From a checkpoint of a small mixture-of-experts model trained on Wikipedia.
Size: 9 layers, width 320.
Experts: 16 experts in each of 9 layers, 256 GELU neurons an expert, 1 pick a token, a softmax router.
Training: a variant of Adam for the experts, 287M tokens, 8750 steps.
Below are experts of layer 3 (counted from 0) of a mixture-of-experts language model. Rows are named router (the router's row for the expert) and show model dimensions 160-239. Each number is 50 + 10 x the weight over its row's rms, rounded and kept within 0 to 99.
After each expert's rows: a language model's description of what the expert responds to. This comes from a sample of Wikipedia text that the model never trained on.

# expert 2
router:46 50 52 48 40 53 51 50 57 50 45 39 65 40 52 56 44 45 50 34 47 49 56 51 51 58 33 62 27 54 39 39 35 53 56 44 63 47 48 27 48 46 45 39 45 41 50 54 45 53 50 56 57 47 70 44 38 35 47 28 65 62 55 42 46 40 68 58 57 61 24 57 58 57 56 47 42 50 64 57
It responds to: Everyday nouns and adjectives right after the, a, his or 's, such as end, back, left, home, town, plus pieces like Hispanic, householder.

# expert 13
router:24 49 62 56 37 46 30 59 46 45 56 62 44 50 29 40 43 35 55 49 59 47 48 42 61 49 35 68 59 62 47 57 62 26 54 42 61 38 60 40 38 70 47 57 36 41 59 50 59 49 52 49 53 56 71 69 57 59 37 38 68 55 52 37 55 46 58 59 60 47 53 44 46 61 62 49 52 44 45 29
It responds to: Final words of proper names of organizations, events and places, such as Racing, Cup, League, School, Museum, Championship, often in sports tables.

# expert 4
router:62 39 59 64 35 63 62 51 40 38 50 61 54 41 60 50 53 57 51 55 53 48 57 57 51 67 40 50 64 56 59 40 59 39 50 61 57 53 58 51 49 49 53 32 45 64 51 45 53 55 47 59 41 61 45 38 66 55 64 60 56 34 58 56 63 37 57 53 44 65 59 53 66 54 45 39 58 50 68 47
It responds to: Determiners opening a noun phrase, mostly the, a, The, 's, his, its, her, their, often sentence-initial or after of, in, to.

# expert 8
router:54 53 46 51 46 42 26 55 36 49 48 50 58 64 44 57 65 27 48 53 51 44 54 40 62 56 31 57 59 27 53 49 45 40 43 32 45 39 59 54 48 37 52 51 45 32 57 38 43 66 48 35 53 42 58 69 51 67 59 71 52 59 37 37 54 47 44 60 64 38 51 53 50 47 58 53 50 61 29 36
It responds to: Pipe separators and numbers inside numeric tables, mostly a pipe after a number or a row-final pipe, plus decimal parts and semicolon-separated scores.

# expert 10
router:58 46 41 54 50 57 58 75 56 54 60 47 52 62 48 41 58 47 53 42 38 48 30 51 46 27 57 44 40 43 58 63 56 56 67 52 55 50 54 46 65 32 50 52 52 42 39 57 63 43 43 52 45 33 52 51 55 37 29 46 71 70 68 28 49 58 50 61 63 54 51 47 55 56 58 41 51 60 29 69
It responds to: Word pieces and units in census, ship and sports infoboxes and tables, such as tons, Armament, males, st in 31st, aged.

# expert 15
router:36 53 57 46 43 45 30 44 47 42 52 66 56 63 27 48 47 39 69 58 64 48 56 54 55 62 40 53 40 45 66 62 55 47 59 48 40 29 70 49 47 48 49 49 56 35 71 53 51 57 63 55 59 61 62 48 61 54 55 52 46 37 46 43 69 45 60 54 43 36 59 59 53 50 57 59 68 67 38 34
It responds to: Prepositions and auxiliary verbs after a subject or name, chiefly of in "Duke of Mantua", plus was, is, has, been, from.

# expert 14
router:44 57 56 51 45 44 30 53 38 49 55 57 48 75 35 49 50 44 68 73 61 47 42 48 56 58 27 69 55 44 55 50 51 48 58 40 57 48 60 43 53 41 50 45 68 47 64 44 56 53 53 55 46 64 57 73 50 48 50 58 58 69 44 52 50 55 53 49 52 35 67 55 59 63 54 51 49 42 36 29
It responds to: Prepositions like in, under, by, at, line breaks after headings, and field labels like Authority: in taxonomy lists.

# expert 7
router:69 62 48 46 58 53 59 44 47 47 39 36 30 43 57 51 61 79 36 44 46 54 48 56 49 54 72 36 59 50 32 48 43 49 59 74 48 59 29 61 45 54 42 62 58 59 41 41 58 49 38 47 57 54 35 39 45 53 59 55 36 33 48 55 32 59 44 44 42 44 48 66 62 46 32 56 55 51 56 60
It responds to: Clause-linking words after commas or periods, such as that, which, and, though, where, who, also.

# expert 11
router:36 55 54 49 41 38 27 55 45 35 68 59 55 43 28 39 35 30 50 62 53 55 40 44 55 66 42 61 53 26 41 44 44 50 59 43 54 51 61 59 49 34 49 49 50 30 48 56 39 52 48 33 53 61 54 63 54 72 56 38 60 58 25 42 62 41 54 54 50 36 67 53 53 62 64 65 46 39 47 44
It responds to: Pipes and numbers in tables after a text label, such as Votes |, Loss |, Conservative |, plus dates and word-start pieces like cor, tr.

# expert 1
router:54 38 54 34 43 43 27 51 47 45 69 58 66 58 35 69 60 43 60 62 59 50 33 50 51 58 26 60 57 29 53 49 47 49 55 49 54 35 51 58 55 57 51 42 69 36 52 45 51 48 68 54 50 58 50 59 48 46 61 55 60 56 38 39 46 38 62 48 59 49 42 66 51 57 55 53 65 46 34 34
It responds to: Opening capital letter or capitalized chunk of proper names and titles, like K, P, Br, as in Loo, Sereia, Tell.

# expert 5
router:29 50 58 71 41 49 58 56 53 56 52 53 39 44 58 37 56 43 47 45 51 46 57 48 53 32 55 70 50 64 50 41 57 47 49 40 49 56 55 39 40 53 37 50 40 60 36 48 38 62 31 44 41 40 65 63 52 51 48 39 53 54 47 72 48 43 53 58 48 36 58 31 38 56 48 40 37 38 43 48
It responds to: Final word pieces ending names, taxa and chemicals, such as ida in Leptotyphlopidae, ova, ini, ville, ski, ania.

# expert 6
router:46 57 52 40 64 33 59 42 47 50 59 58 50 45 54 48 50 39 45 62 61 49 74 55 37 51 53 36 57 60 47 46 51 48 50 42 42 48 49 65 56 35 50 54 42 48 46 44 45 52 62 48 43 49 42 34 49 68 51 58 38 49 53 64 65 48 28 42 33 43 54 42 46 36 55 53 53 48 57 38
It responds to: Line breaks, periods, closing parentheses and quotes, and == heading markers that end sentences or wiki section titles, e.g. "Background==".

# expert 12
router:42 47 64 48 43 40 29 53 32 52 70 58 50 48 23 54 53 50 59 46 59 46 48 49 63 57 53 59 54 40 54 59 38 52 41 30 37 34 63 56 50 53 41 40 47 41 52 41 51 67 58 46 55 48 70 58 53 61 57 57 62 38 37 47 59 43 47 31 52 45 50 68 40 60 53 55 63 36 37 48
It responds to: Hyphens, pipes, slashes and dashes, often at line starts in lists and tables or joining compounds, like R-group, and/or, 2-8-0.

# expert 3
router:41 56 53 55 40 43 35 61 43 56 43 42 68 68 26 49 42 38 54 72 58 43 43 54 55 52 51 70 54 41 69 48 60 58 53 41 60 37 36 38 59 57 36 31 52 33 65 47 47 77 49 59 63 55 56 65 57 55 50 31 47 51 32 66 44 47 60 61 59 37 44 53 52 57 62 60 46 42 43 42
It responds to: Middle pieces of longer words and place names (ific in notification, on in Daejeon), plus common words like government, international, United.

# expert 0
router:54 39 62 47 52 56 27 52 29 54 64 54 59 64 30 44 41 34 44 56 48 41 47 40 72 59 41 66 45 26 42 42 51 39 46 51 65 39 67 34 57 47 48 48 59 35 60 46 39 60 58 56 52 63 48 76 63 63 58 41 50 56 35 37 48 48 42 58 61 44 52 63 58 46 58 57 46 40 31 38
It responds to: Single letters and short pieces starting a word split into parts, such as c in citation, an in unanimous, b in belonged.